python train.py --n_experts=32 --init_std_down=0.00338 --beta2=0.95 --max_steps=7271
Below are experts of layer 9 (counted from 0) of a mixture-of-experts language model. Rows are named router (the router's row for the expert), gate (a neuron's input weights, with its number), up (a neuron's input weights, with its number), down (a neuron's output weights, with its number) and show model dimensions 0-255. Each number is 128 + 32 x the weight over its row's rms, rounded and kept within 0 to 255. Numbers have three digits each.
After each expert's rows: a language model's description of what the expert responds to; "gets" lists some tokens that make up at least twice as much of what it gets as of all text. This comes from a sample of Wikipedia text that the model never trained on. Tokens count by the router's weight.

# expert 25
router:140116095157116141168168153173153096145085126100170139149105144102151121140181173137127154130179117113124123092140120141135096137119139103125146103097088061119096113146113142135068082171154026133090119156091134150104134168138140160157136103116098124132143158147198149056163097138114139134115194151076179169122120125121099115128112157158112104115128158106121144115106104135149111173128156109137137162109133135175082134146135103129052142128207167120117147144120209078111150129129150135155106122131121158099146070178058128166139102170154067121166104156030123138146148139086105153096127171079110118160212142175144097159157188139121149184159155125184184062102108161123160075161143100156140092099107130103108130131122180086088106214102152159170121163162189192098177170121134
gate1:127094178084129131152163092097089121102118130173093161165165153175083176152156128128060121165157090119102160103151113094106080057182171148125179076148225131178123077105127117162130132146141118151059127082098130122126135138096151139161169123094194097164132128100183126164069141125125078138159114164115135125079169070142121120172161132197130127152127117190115129094176121135125100166129079139148076118178082118116110092131123142073112149170144126118091111134153148059100085119108153133129145108170090119134087089165100166137073119095198043169122150067103126098075113092111103101131115166130157134153102156086097174067090120121148088079096089125175097111140187151131163112154101078140113132080126149088124121142161153123133151145140139093169117126081139104059108110160133
up1:161128157141144107127200114105107115178147119114051193118151126146132123065145122110140119102159127107101146145144110148100184125104152156121083103159099128180127130105154148161199136159132176119138134095076143112133153126066141142092118106104101055122198111119117195145084135155110109109134119157162139185156152099143123105141105118192118047104127135096164089074104180104102126099167059118148108111105148158128129068083069147151185157173140075186149148109122129163187096101177138137107104093112070120082098142167141123149118117108134175159083114031110132122127092183169118202130110139115127160117086152106112120078099107125144113161052111165046145099114134089138120126058117096146166139157136062114165157144138145123055154121125148109171134168134103093135087097091132
down1:124118130136173164098147148110123173113091140165159083158147095115082171111104083146107028136114140112135144080115089114132098133090110098130162137059122143083064095144077117071106083123122127191132176153101144136150090106138087117166138114156131131185108136109089101096055218116129136189135144125098122137157132129131154161110135152092191114207153108138154115151116131134139165081110174136104088091141151145117055187108072125040165147131084112149122165122090093081129149124118062080136096096145073134097130138140124146165072179147095085100074105130123096137122106191135096106114099130129103092123147108138157113124112131164189108099167157097126067150093143132103159115162107112146131131131147100224136090168092159104139149197129092156145098164148087124191181108143150
Pieces of scientific words in biology, medicine and chemistry, such as acid, protein, disease, glyc(os)ylation, agranulo(cy)tosis, plus line breaks in lists.
gets: "\n", ";", ")", " (", "al", "ic"

# expert 30
router:195141202151132177130073108108106156120161142179173111179193090144116133142112127133156060129121139164115181159144127160169140126129097153167147134162124103103072168117121139117158151128146127147112135172099123160079088085134146141085084153116096162155105135129131113101128138141144130167136138139114125085080131118116103152105097135098133139133154108167100169121116144141180142101104062155172119136125195116187157159106076111150167119105110106132121119113092116116102104127152084149126136178140089223130100117150145143041186135208080110134120127138097154042106168104133131100128148135093208120119096098155124129109132139124083115149039135142154148105074177101118127067142115095102112134158148122155108098178078067094152122143222124157098121141139109000164141120131136
gate0:098142158099109075194075089188136095086096174147107073175132091108098155092154077120083162148125105077127153179099134155098154126135124143124152186103090096110120166148106058139108156159102111117173126088149126087154134068104115092126082103088130124079165161140091152154105142151164099123136155161131156117139044129168143155097106156115136144076171119102122141117139087129144142141043124149109105137133158158142088185131115088115111165130171094159143101154170122145168109106182119110167156154195155120147106063063100182146113167115123110135133105131068139114128106113126148196160129084078158127096165114091212126127179117161180190079123206137189163133130158143151122134082148114100091205145150172093072151173143138121094118167130117093151108130091109123132117189141148
up0:139146085138191159158155096149095151155106136182101147157123134139159123084107068096135099126088170069152090077137167100128131134144124154093145117128156167107126144095162052144087117137161115131191127094171136147099133113127098134154165109146076142133174123190121142103110158102088138127215162141139086119235049138148165120060177103140133083102140080169212101152111122132099083103134179131136195106107148143162085136105170097154093148115162056098113194059115145175113155120156145103077150103107114112115090123103098118099123071153178197163127085149129105135067161140174132151133144176135190119143101112084112093107142146174142121157145112110132139148132108129143138125118179097114131165134126164075089088072135120157103134179155105159132138131175104158062097101108117
down0:162135165133149114120136164118106085102127128118146073078158145118116107130085094080104154163134053157095107107114115174164156113130106157145166167147139171129189185139105113111126155150069105145152109188153109122173106099164092108149142137125151146111150169107124104160193067173125152135069157085107122063137130163050107138129119110135185138139165151120098153168107100130128150107133150125129090117119111139108138151154153127102100228082158103088136087151161209131095144177107059095175126146112136112108105134171138115118122131128127125117148166160192114121184113091127099148069116184108057128130161058143071111118183089168088075112132130135098128146065164061137139086096110125085142149166134141118111141069192169139149117197101214114167177115157131131149121080181138
Prepositions, copulas and verbs of naming in running prose, such as of, was, as, called, considered, known, nicknamed.
gets: " of", ":", " was", " as", " is", " to"

# expert 15
router:132122132095188169095139123132150084155094103084150160146160124129112170139132132182100145148151129134114116064113161122132175116175076155133147128090093135124161126081139187103129129117198117115176114165144180174106166114154128158228120125114132083163183142127170125184142129075157115092128109115115139147088085123135154108170096077133088161092163152139106090144120159144138082175093215102158091123094146132127122178150141151121179147158243128119135134151152147121124119129107116094140102195094117166124177146107141149068100145113128121148162183097119100139163138071121151090215073051122109116116127145060108131136145150125111139116148148083154135111041180086129108127084144159183118148164123116169086145139152094122077143158163209106144179132081109121166092095145134
gate1:120163167169078118158165090163143114104145121139104185150114113240141128104142123096106097129166096087100196154158113206157124144142135143154124115078128129127120146166107186126150118136160115110141099159111103163136110114105080033179092112167066137111118154142127141184131081104120109109138086111077111117123073162203083143158089061068171126119102143166091118125199146131129143127146169101081130124086132144132104133138097152080108119163130129100162091117153141125119066209132141161149109121179162065140174089124144172146194187091145136150110146135096141153107132119171169076128096092111110131071108075175135157173136092107167148129173121109151095178139143135099108131160066139107112174150161168090085100137113114145160115159125112114209179089118153099087134095101140
up1:104153119161154152125159136134089066103119132159124143136104140125106177122125113141116074099027145153119168117138145131122120163117170152145165150137099140143129092120125097169141161163095109087146114066129116133089087162189074093105141118103113106144154083195150154127136173118071114131167110166080125112118134100153082110063126146187122044169060165126175173121151160112145111141157153147164138155137090126148175181168071113145154088103133047090126141213128128163122175121106121095080130104140173162147141127156133074121094083152138113171172161159156162168113119084082154088153151121097123122072131159147096067182130136120209168160139156129075119140121138174114182115141180111124091122102093109157159129056068118199125109118124134173125135076118097131091103063120129
down1:154092127087149136186120138099136066189166078147157176094154076145166103157123177208129156131150134151066163116182113145164147080109125157155162081100125109120116194186111069068117164154125134146111139045179126085091080118128153164119153122072172152121125182165130164150162116136153180137125155121131077155201177156130114207087137087131082185136193114166167131130143129179110110111095148108117158152162134165153145143123151089154156199159142161122113182149155157105130099126175182149170187117140119145142128077130111072113090074152118135164108103101101080156190136122140148113102117122098160141129150117117129173101142128088159134096142152112165129112197110182143148105184144090103116069132136154123126189090107148094093118088119126109151126104109104116171099141079150
Pipe separators and numbers inside sports statistics and data tables, plus coordinate pieces and some function words like of, in.
gets: " |", " ", "==", "|", " (", "==="

# expert 28
router:142069146133134101154157111102133119133126078096085128131161097139094108168174153120138138109101125068145105145110118101144059154156139182124083093119080080098169130115073113111070151133125033105106140087087113118146151164054079157118092143124143145165127144187161140123091120161152138141175105147103122196138133122102120091117084215113136127219114133158092132172147100096154115135086144095141096142123091180147129060096143085127131111158111155147134158205097105090148146129110193108134164151103106090109124145190150163102156122109150126141170094156118133116090084180183064131153086106134156197109147140172179140125107105037096074156119107134083113132105147186119149072152055128151154117151150123098124143096145163191121110141101159117143145172126188132178133100125087
gate3:184142109093184142102153101153179154154128113131099132111211144152115163144108136108152105092131148214086213114145119159116190128117134139128132104087121158094143120139103114103076159095137105126127155108068135104086098125096105162137154078145184134126113120112149071079074145127198124168141135165175147146159095112163143064133087061167105172086031154097104086168123173140127126145077136130099037094128093132127133191106149102153110144074192125149152093136133147134080134151115122129157118104076117142139116107101109108146118142157150046136161075121100115168152144135097161125100154148110111130146142081233131133090195127125139127107132098184116147145155142105143126119100138066169181067138147115097101115145075113078132089161069126132130125133164151126162083128070125
up3:114101073129116147131158136123164107163136085175150079123129161186072147153122159114108113113071114130054183178125107106108121189089095145042091060127156140136120138107138141113112132119089094192161086146136085083140106077039152147138125152079105119132119201151083108171097151101158134103174125171207119105090131146106140029103128104170131154130140093094077116174151133101104147137158120155129170100108142085152095105146128096170118082094122095137145151132085177147136184119123142069129122174089103146088124153150176168135128145112121077129099142069130060040120166104161158170203156084100099145101098116113153133121148121122128102202084114115128131176085134119116135152170109132121114149067137119133122142152115170113101143134062134140149142166084169143162134082139126
down3:128137130124099104175076117105166156143091075096166105082160133134152068103155092178099123140124103094106067113116103139105186118108122079142104110139153100106055135133147155126173088108174095145154122122141143165120179103150147179138102100142116074116126140107071112071168164186098166119099128062125041103135205146133090100231129165088165136120069098090133130123160124134122120120149129186161134119114154133152116121084077187144164167182137138106120146142151121149151131255145121129094133165136111130137104096158144140126138154143121147109063164113099145070125179077128126139091150096150097109150100141114097152189117066155108071118071125105161174105144119134131147111143173063075127199101125176156125131144148154135165126090143115097083153086107092093128095154138083
Colors, materials and body or building parts in descriptions of animals and architecture, e.g. white test, hipped roof, brick walls, hair.
gets: "s", "ed", "ing", "e", "d", " with"

# expert 1
router:170136139110129129124088087116103127142100159113109111108133112100125166058118142151164124063117156132188068202114067103124207122170171161139105182165144115137119180109148052123140125111113101109116091162115082156158072138135111090114111135126111099110164132046095080130100186146147101094123133118114095135144108085152102088101108071131135143137097156136193108141135071149158158114158132196124126137163105126148093191102133122103091119161241104114100142142188131146102103127189141065125143113035153102124127136102170119127144075121142120151124085166174164113128116085071135127133114167169050144121170129153127157137093125143182111084103105131105133114002134146112181113094093165116113185118099146160140078098103100141136139097128129091142096074142141111131123131133129
gate3:149150112147101122153098133093164120163118104199140129127131183096138115155129110078128119117179142153124097110097121138104106134179120109155137133207080079128146141173158091134118134181146106131142129117135163198118147100156137071110173112146115154120110098179208104082126137128169103133079148131123114122122165149119172146132159092124097096034186135187124098187127129133104088094159176166157161139109129130117120148139139192212080186129140145145105173132160175110121159130128065109095119179142153065188123114126112146162134139108103067114144087116121188100152139150110116164105120156217138138160117107127157149084083211144127138129103144099115157120138076132089142188125166095103135163119116149117148104124140137134140151213121113127026086172108064161183092171071146
up3:093137144180191080105135184187107124125074113125130174153194136123122160112137082116151080165109067126055169118113092159126131136105087157125128119082099128134150142087107128160132090166117100162115178155128110106130198128123157064057083072105157187122152106145098165086110081107135118139134174127093120176194150144165088086138133069092141159137132115162093153164100127105115143095102137101155149140107117112140186093120125081113147129109130123070126182091128130181165132107137050118083159151133104153128125110135144154118113161121144155118124132041144117164126127110135092133153145111106116163179180166138099068162145134127134099117125112079168088159156143099087115095157194129130230115205134154099107068164102043117072150158160081121146182107137096104150166110136139
down3:168157134169172115107099163144121054187169113130090134098120101151129130139158151162101128113113098209092106125143141111114089156128114068115092121066169063123145122097151156113073112129117117168139162159152154153149169128138142134176195118062103113150122160090136194108141086112176147155096144112136103107135100236157154114098170132160143178058141122130149088143112158095142136109102109142129150119163209169140143147075079120123121093127083130173127140117157183086126152037143108105072116158087084137151119171099133159173147163154100132124123166121136127150133132179094095117167194127153043141135125115151101128069129130142104153165100155127071089049132136085159140110120103120079115117104170081107095145091146140119112056182196123143118095129109063098117152142124097
Pipe separators between cells in wiki tables of dates, matches and scores, plus dates and place names, e.g. | May 9, 2020, 0–0, Hong Kong.
gets: " |", ";", "'", "\"", " –", " at"

# expert 16
router:176097118175163152127126179107166122122130150109167149155150127149145126129143191141222109114101146091124155147160114116108183164075150102097108079150169182148158147090160093191101111126110172157129143069107098151167131118149132119090114119169115072143124146143134134147137120056122101156152079140141107145182107144122131110137088133089141163140117199108134139150204128104088111088130117102113151167144072150127107082144140160169085095160105096140166106087131069134107106127105166209026160104102110104070109150153060136109098141056159161184118170173113143137106156145170134149170101135157210151099128083108093171087108088102135138111152124114176119118138112089153087143114046114060145135158102161154141116113165113123138083121100113165098102111136142027145167145114135
gate0:091200117114171116132102139140136153146142157194166077143095112156105179132121147089096128063093092147118092157177100119112090161126092136068160184203078096161086145072152098087143143154144066108130147132163096102103112151145127125099126126134149098105119197153108081147145206098160140164086124122118184110073086088044139074100158132129111110099232161116131120101143115137140140131122137143111110110130095060095170094136120152101142145076127111102101114116098112129120165115195145147130130118137118167118112175124109103110177098152167092096124167121175133164157208074081074114126127168081097106106161137167153072166162129131088178065102062160138118141086179139170208125128095102146096144165097124109155158106115135114106172109116163091112125122154140097121114091121101
up0:142115138115124133114166124153128246112153120137087120114172180111133129144093066130098119123159164171088123118147127089107081063187135126184121043149142122149129151060076091067110165157131156147108082140164164133075087070075202142106136161109135095085125149107152181093135174149114144111138131109109107117120129142158077145192164104076140115111106075187063153138160102160187124143149128138195109104098148081110118109123125150191157133115124102133118138195159149144147153116111129075176153144126116095135151091139182105121136153151117178152124076080117076123121071108096141071139128122122146149143169197177172112150133086130142101095080154120081151109183122113090166131147096151138084140084143105112102176199123094134084134168154127096126135128137143150096107157087065
down0:136154108150096148059152165170139120153157128182174065130116079092170200089107153088110086081094128138109120133105095180143107153123124150106106160145138135149063098118099059079128131111092126110072065165133157095164119110144108164075106096170146166133138145137136082125150200180180146168066129135148193088166108039059109092137121118130086129132188145098118129126097134162125145108162088181159101148114153112088080129119097168131137123092075184114143088162101143130112139124168113136148192156122075166093151133117102183143168115151103088146138163094136126194119203094156112142126143129090080111086136157138133146144116112151166101119102133137122143143200132131173142099181123119132126086118163159174090171104105145104181154120114095040106145105130111072073106093111122
Conjunctions, commas and periods that join clauses in plot summaries and argument, such as but, when, however, because, that.
gets: ",", ".", " that", " and", " but", " after"

# expert 21
router:103062107129092121120142191172115116165100131112081083091136113131169149142180123107072136147160174090105157101127096131128120140107160101129069105106101064060094082153157137131087131158062109122102178137107116117146129083153112138106118126070131104092108118133093123125149058165145167169124151108184127172057153131069149072165116156182122130133124158166133148107102147127145147178123107125163127193115105126076154153131156135158128167111178136136154168240083125097138117127127123146109117186152137185105133110118120157129082128144140142158160123145117086142080169167078131104128164094069089127160171141112129144113190000122095081179082135112076097107136121140124132086166166154114110164134130118137142170067077161138110171145138141122110189133110118180168183114090108
gate1:138138180158114143136168128089085061075139056157111075109187142161123121175109164162134106108120165114195130130111087114141178131133210218141179126151106139097138104094103145066114152177138076125157131151132064167154192170104093151151101120121140137092126089146142093114085090098118100180100094114123095107121130114118163129127165135141119094129105158142127160142148109138089136150194148152102130148107124127111058110188113222123123192183162184107115131099137144120137090119141084141081071197112161135072189140140101127050139118147134147117158108155132120103156177185179123108104169088147132148118133193047106138105146129074162111121164090154123130131148123116094097140112129091147150134072160168161130141114114139137108065145133192140164123133186096122114167158163141
up1:132163054152109169110120126075105092137097107095143156143137130199135110144171145168138141143157145149060165182108152063139124121144086091112161173070093099074097095079144054130106163156128152170134095122077104041153162126107138118139076174121104106121158163151122130109086121120149104148120119173208118160088130146139127158081139091127150109093093107166195136125108154075141190158147121076175127137106148108107171164140176106112116097099155148130182189172113126119131112105166135141058076096143134112119128061128128174122082114150087117181086133107156148156081083101111172134092106167132160105134114156099122121101088128136112172235111146116187114149129093132078070089129116173082092144101111118129071135094153139107105172137146141157092093157182134131155148073106137
down1:100191090147165169085125065126120082153172102178133172133193126136153183108099154150102104118078116105146117169142143112180149089152122163154133100123181124141139131218161142147145170094092108148150155092177088119110119133113155141103125144115162108152103180109137107093156216128153083157143047103124097161164132016123163129141108100133150113102159151162118124076109129152121163191176153097084078112074147156091177139148070156177142122131085135126112152122095133106104099076131145126140097078089132145094125134154133117091147147157089119120079134158172134151195088086142102077111118081129175115183083151096142106180106132114139095098152168107142152124078140104117115083167112149157161176096133126169114116129129150161224162096138070105064133134097084115097162155132136
Species, genus and family terms in biology infoboxes (Genus, idae, ensis, Binomial), and line breaks ending infobox lines.
gets: "\n", " species", "nia", "ucci", " P", " Genus"

# expert 17
router:173132162214208143063149172152120181157123098191159138141127112180142168145103128137116105151161089105086173146163115118161081091089125116127100076133162120135115116106142057130096101137172183124113106139116079145148144118136150123092182135214118123118121138128157133106181124168128110093158092089141141121181068134069145121143101118110126149142086083131166124164113142150138146085117135145131154098130118111168120038169130109187102148149057128122108111086120095104083159127126127161157108168104060137096176134128138146071106114185171202134096120121104134149119107168191070131126098191151255152142088145139128090125125127100122055095140161142128121135158127177088125141106118100151116112097105101152163122142121150116148147153169104133085128055177117112102119149082134
gate3:112171082167064195113084080074124086110147160099149053100117155069134125082167103133111123166092140118126101100102135166117154110119086110133198135144103128145132067087178145188119083124064140125111172062205106101166172149122112155145097095137153119100100195137130136107122145144100133148133157128156152120152163153084131140074148108191184135113141071139083121146177083087085120162143148153154149095169114143117115138144110155154127123047097164159154141137135067104116114138101150091081146178137141124175194169102175096152134113093119078119049106099083095101149166128118171064135131166162110199152151112097088151134115158102116115146142102144135110126148106109171155108168136154116129102111182106145065124141085119126126176088090151155187104126113193130068125164124164
up3:118086109105124124101165126104165171095109110148085100091101077169134047144139163074138167086099126128139221110161095132125109156090121150172136168086114085144145163141144139153100123082141059187139122152117108117166069127132085159134119052107050109119081142156120157114172007140180099111126099130063145061138166125059107078118108141127142129112123101141135112123094072177128172101160118129156101168120122085101122108116191161119140157094135069145098142155132111166130125159130152131153169082105147120135139139131208175163101151137158120115106175125058137139094140169146122093083159110126156127127133109160141151161170126115125162145116100181136145135147144134093065120128138153112174086166146137178125124100113132128122177148045181159194098103189137164180137110137140
down3:120136127137140100131124111091163139100124110079107045110156079103159080137131167137152210078112157174101201040150184175107146140119095134173154173097151064160117155130129182143201149058120143093146191059096159158151084146157107095178108076139160125131142154137121163141117097073103151061099075124108146117063150094101143049079150128126155143097179113138144074101154163140110117138114119096136139081141139114103198071124139161114108180143135164161158112117115083162134105165171149090147164132140170153122123122141152055158115158150174143075126125110086141081150162136171142141075134092097108137157113133151141092155107093119091084146118089099104146148128143185140137116183109122137131116123140104137080108141111154145082121103122121196167053150118125125162148096103086
Conjunctions, prepositions, commas and plural nouns in general expository prose, such as and, among, using, as well as.
gets: " and", ",", " in", "s", " to", " for"

# expert 14
router:184147085139132206124109195082148048116136112160113158118155098135138111128128143135170121126163225138106114117134120136137155154140183096145154091096103132180113134119177092164125148135152137185159097137103132111074158176182072155076151121143099073083143130167171079210193109113069151081147062141130107164096145113109103066120136113122096141084180104107145128130115149139090140135149146100126187194108139111135117114136181154166162087119084150178110154151155135149154075128084133138076106187126145107133139128124141071120142112091121145110110127100082136116128167115148206114152120042150164108155170135092097144123147155118058126138091158090067137162113093150129150166133120076129101132109142078140141081139170126116138152091143158129120140128189130098164181049147187
gate3:118109136074148113118122164119145091134059105083130145121110127111142137129100130065169151122130090113205096119143095089135082153093109145165089120155165087149140148115062138105060132146120110135141160101158135146142129167105164120119112148163129185118200182139130108164140162137160105120136099155088142113091178131138130103098110171131126090171116142145145130123029135125154157097101099171121157177086148121130105137099131128118135169192141082166172219164154186174110133130115117170191169106103111224155183186175121071136082128067166130171150103109222125084100134137181125119136128107164075173119158114132131172117106166091121085112157125120125133125123097124126106130111151108118060087130154116124092129157129101181098105174140100067120233115137167146148103086162104
up3:078022091102089102136118075168089152096205175114121127133169180145094113128143144134158078099094152160156095125131037125106124168108123151154097094165149116144124151097138129178182160078161176144092131150105123148086128116119119192097153152144152056084127177145087127098091120100123097152088081136151133127089086129132109120095166089129140065157103098118105135144133158125168124112112096156171091081115055083102114157122147109137140088088109155119129131078126145107182118118193234145133093110099099140134149091134114103089091120138110128141115105121106148121130160164061176060108098141071096127186126142130147110147102088143135178087113121127124177141134131200205157099111166114136165078088124083110147138067123123132131105097106156133115181097135092084188096106117110
down3:170117111077086155121125135127154110073146157112106125149140122138190179070031099112166191134124139143161120152132137121153044118156157095152141136109106112111038097116160100142137147125106127130164141107078143149098211147117131122109093162110190146069125118143106131139140176136101128131112119095156113133165128185190123142028200142093111107080132117132198112121108148150130102125097134145184141139180111113078131144150152112137160094119094148121127153105162142111153168066173092160134142101183144171120143103104135142145114134114141092142165108168137132102126110168123189154076079158202174104100114126145092060141099140117094212120141046125117143128144121167177077100079160135127097153146152194119103095129084141114148161050110112076157073125127111144118135107107175
Commas, and and kinship or occupation words in biographies, such as father, son, born, politician, after names.
gets: ",", " was", " and", "),", ")", " ="

# expert 29
router:107119068168111115123103088146152095136137147164165107107078121115109155078115098152111159140143107125080137138134085105158135128149139105097126139130135157123077119168227148112141101109122165159138071132171137128123074130103202118091162113160131082131180107103059129104155133121147198145052109153103188171112067123107091096151190118164111158050159142150149104129045178178125157115152153150153144073154190070108187154131102123124172121158123124088114100145154179165161126129115130137141158160140082149153133156127177128140064104087186110149137182116153125123118161074091168167097116196143184110122144140087120110178174192121140188170134189123098169152091103168173142181131174109132171164095075124176125110158132077134125115157176162119116119134115158142131131147137146
gate3:144141127129091171093117152111156122112101128119084128112068152127098099161084146123136184150122131152139109075143122086166145111139145161129137120201116153124117119134163132124072091140182134114101098123068141135145085140123110097078106236111127174149084149160109130091102093123115150100123100123160128091099082083132115143168113134142148112101099189104147142132123161145129102082158099097115147059091159114101163080149114120135167169149170083106080183153198143071174173130086135117114085068155065099115073092143150105090137071156118152146149139167096176133117163154116155112089154121151099145163129183145132104123134149115189162108073072192138146113100129162102096170099129078185143107120148111170091149158110075112113188124103245111167053109085147136153066148099139
up3:166128100133139081146154145134089111089106142140141143092172092114166157109142166088083139164088107150176126085182141177148123133182124106141123191119143121093129161142152081087165116084122159126131117105207150066120124087115151133080148124211082141119128131143087149101108094135090132136165137093136107159094170131015173138030148139131105099096090113129108188127111096147069105098156101109129185180138103123165139149125147084096117116111148150116161054148121116145094110132138165094103148121120104079154101143152081114115115204136164140099181117161136105075116145128052149076108089133079135129114120122151126104142084066069126105204143115125204106156101100143091162082163137164130156112097108138105137115119172120175174152100182179074140122101066134107106148163111154
down3:144194079159111120104163089143115131142164142114112118080127150113194130101133105093145099180075070077048175094102154158134108149108136152135132110109139132132090185142147079168147094131139137125160083115092177109096087140175155151113172128134157132147148122102132097098164102141139170076080161129100160225134120117137104069144154145075106126074148126174117092131113181175076185143125132138141155193114092143110141125092137117070106112099163158135149061133131126113093122091173130130119112126136174129180135140100160091138076139199195073142076126140071113184112142133068155129124117174110171092142115105111124119136130161122124156176138127145134148142041167129148143211151141132121152142138155180145132188058157135065055088102073146138120112177083144097136164102128117
Prepositions, pronouns and list dashes in education and award passages, such as attended, University, Award, Nominated.
gets: " in", "|", " at", " he", " of", " He"

# expert 2
router:126138146132061048149117148103180140194127121081165119169135144151127103071107189062174089116113073162114089203118159103149150096118174139133110123131153127121143125172071053102076107146121152117138118156112095173090136141068108138109120130111105122122176145138148137119116137114126128163188099130128092104177139086157146128140114150155112104130164128087122084151147134050086121157109085178178092144136132145142100131169076150162122143178182155162180137114130139113089146129137102116134104164071116153145106062125107064131099147160097142088091136107049149103144104167110131165198118115109030126179160155123157142165125111104101153129085104097125132068029159175119112118134128083120154137124136053115145175153186119140108155128119159055076124136139121107083134173107149
gate3:138095090155146156116137096130113129171086086138126042092067145127141101111111108108135127140141191112132176137155077118104096157118117089148165093113106141115129116159142162115133139051146126061119121104107124070132097111123143191103183122198157127140119092145127073164130208149062126073105131140131176128163074091144117157133143164110172099082093137190055113112158094088115157163192176133155111171100121121104100181114118113089154105092176105094085111147135112156121153186066090113118125158128141104116119170118129181171176096143149095099205188149134150124066154077113095146094082140132076148129163094088132123096110133118115184112135129154164169132103055178166118100150148163143173114173124125149109110141143164184159089164076128134151121175153171111068143166155116
up3:143181148139133133095137136129078165110179188094161166132105139148170078118125105074106167120103133125115139157100098111178108154115150109138057131143130075168098109121117148202096127127050070109147094152110150133114118120120123127121112050143082071127120165134127113136071160138158162177120103122107139134127085162149147123127152090110146147119107086072138197096175136186141078117107166124107080151105123136142062114161145071159052164117121163108086161089144147125108131062182148077180156118131148115193155154175106159151118145076183210164129198154103106139158136089088106036152159118088154151140107145152084151133158148096140125114100082148109179148159207112095112104124139131143157134144118122130219168129163124094128155173142078120123138121086127133080141166112150
down3:107147112179066146118144109167155129141097155174109138101144161145166146157128158144054124110125138102084133118138137134144121132110156117076190090120155147130121099170093115106106148168169039186167112124115187165148163133150113077091134105131123120111123110115225153145178151157119115106137148113137130089146145231128123121120190117079122143159169139119139112129123125067151162125147173124088119139147133108163097119056107180085176139137067124096164168170092174070134167063079133163119137129122097128118123078086096150130157094145183106061157170124123114070123118106123119160148133128129246117105121129162143148091099147105158123126074115093122090098213126159084139099081103100079113159109139150150075144090087111103117137175109116088156110067149177118114135132190159
Pipe separators in sports and statistics tables, the N in coordinates, and month names opening table rows, such as | and November.
gets: " |", "|", ";", "N", " /", " November"

# expert 11
router:182106104135044080128109139165151130065174169114139189087187149146162092126101105112142074072178177120172118057111101116105142165151049132165131079126171196089132099163142143112214128110129116120143153124161155144181113036100214141057104136200126119081082161108132143121131063135165096166114155150143129106083135135106158091143136127128113141158160008135082159099122145132176113140149154129140107155113165142187154157155128118148132106117135132144083091132159099169122165128145124151126124125144076122115110126112114078142177113110115157152081102100100144135151167139098139158166092133123108124144100184131169112159166132141139115135168142116124093130070145069144085112138169149181123100121105198204096170110131159115157112131146126156164138125092131130110153096147159
gate1:102132131101140121135077172164106089129097192101165100178128106110061089162121105141181155161117129053137127133134149105158093125143085188142110066160129081121113093111075150075142180119154104132085193086125099139147133141096127131129119175141139134102061105133203074066135140159131121152138114100106088160131152160138108088123118115108108137135141088140141116165136111089045123175119066101137145117143063140107154149134109196126090122140124106152156175087120091155160136104109123140147134154123119075094072076115153128146102098084093088143079114149087143108060029130158119152134085117187134124143189098123128103134081159167090124153054141161150092110146177138139057133097158164157171115122127117092140088108137133122069146176153122166179158106063181078184134120131121
up1:115062099153120176118115082095069197165168140104129116101109132136141180160073081113156129097116101134138151075135107079108129127113135115115163141182116125151137153104192102140128185087100196067148156102091148141152083083099153113103124172123134088172138128150079180096114153160128132096117098179174111158157077122150215093172144184110186163138139094141155086138102106132151083138141154132095163192139130146139059146115178069147139118141102146081137120116144133136082061138074101169077113116180080096158103161182113139134132092113162126164122113104120165088124129103109089115094107194086126153132099070087152142109149074099123147093132136124135144087136120113137160113148136103109125143168123166096089165176124152084197105157107123121081179103215090135092200166141128
down1:161168150110174159108172171153087108177157149118125115185144074122153066116153134161168115157135125077105161128106098112112197127134096170081116130140125138130147171108137135136174141117175120095101175143156072110125077170199119082164106135141089135144158160113109153169191152122137088091115170175123140098117146079148173054079135100136087119155157179054183119205155139119115117108097172124183148129122124083116143084128127125129166153174130139139163101118067139144074104111156068158108093191169111129119162149188075132101106148166099181087157122204180132109127140104163124120088164145063159087120164158164083155115077092159165092165166129123086093122135093093104107148158093131081143115128094138133103139151083173131141094089077119178100105093146088071134114110130129
Line breaks, list dashes and == heading marks at the start of lines in infobox lists and section structure.
gets: "\n", "-", " \"", "|", "==", "==="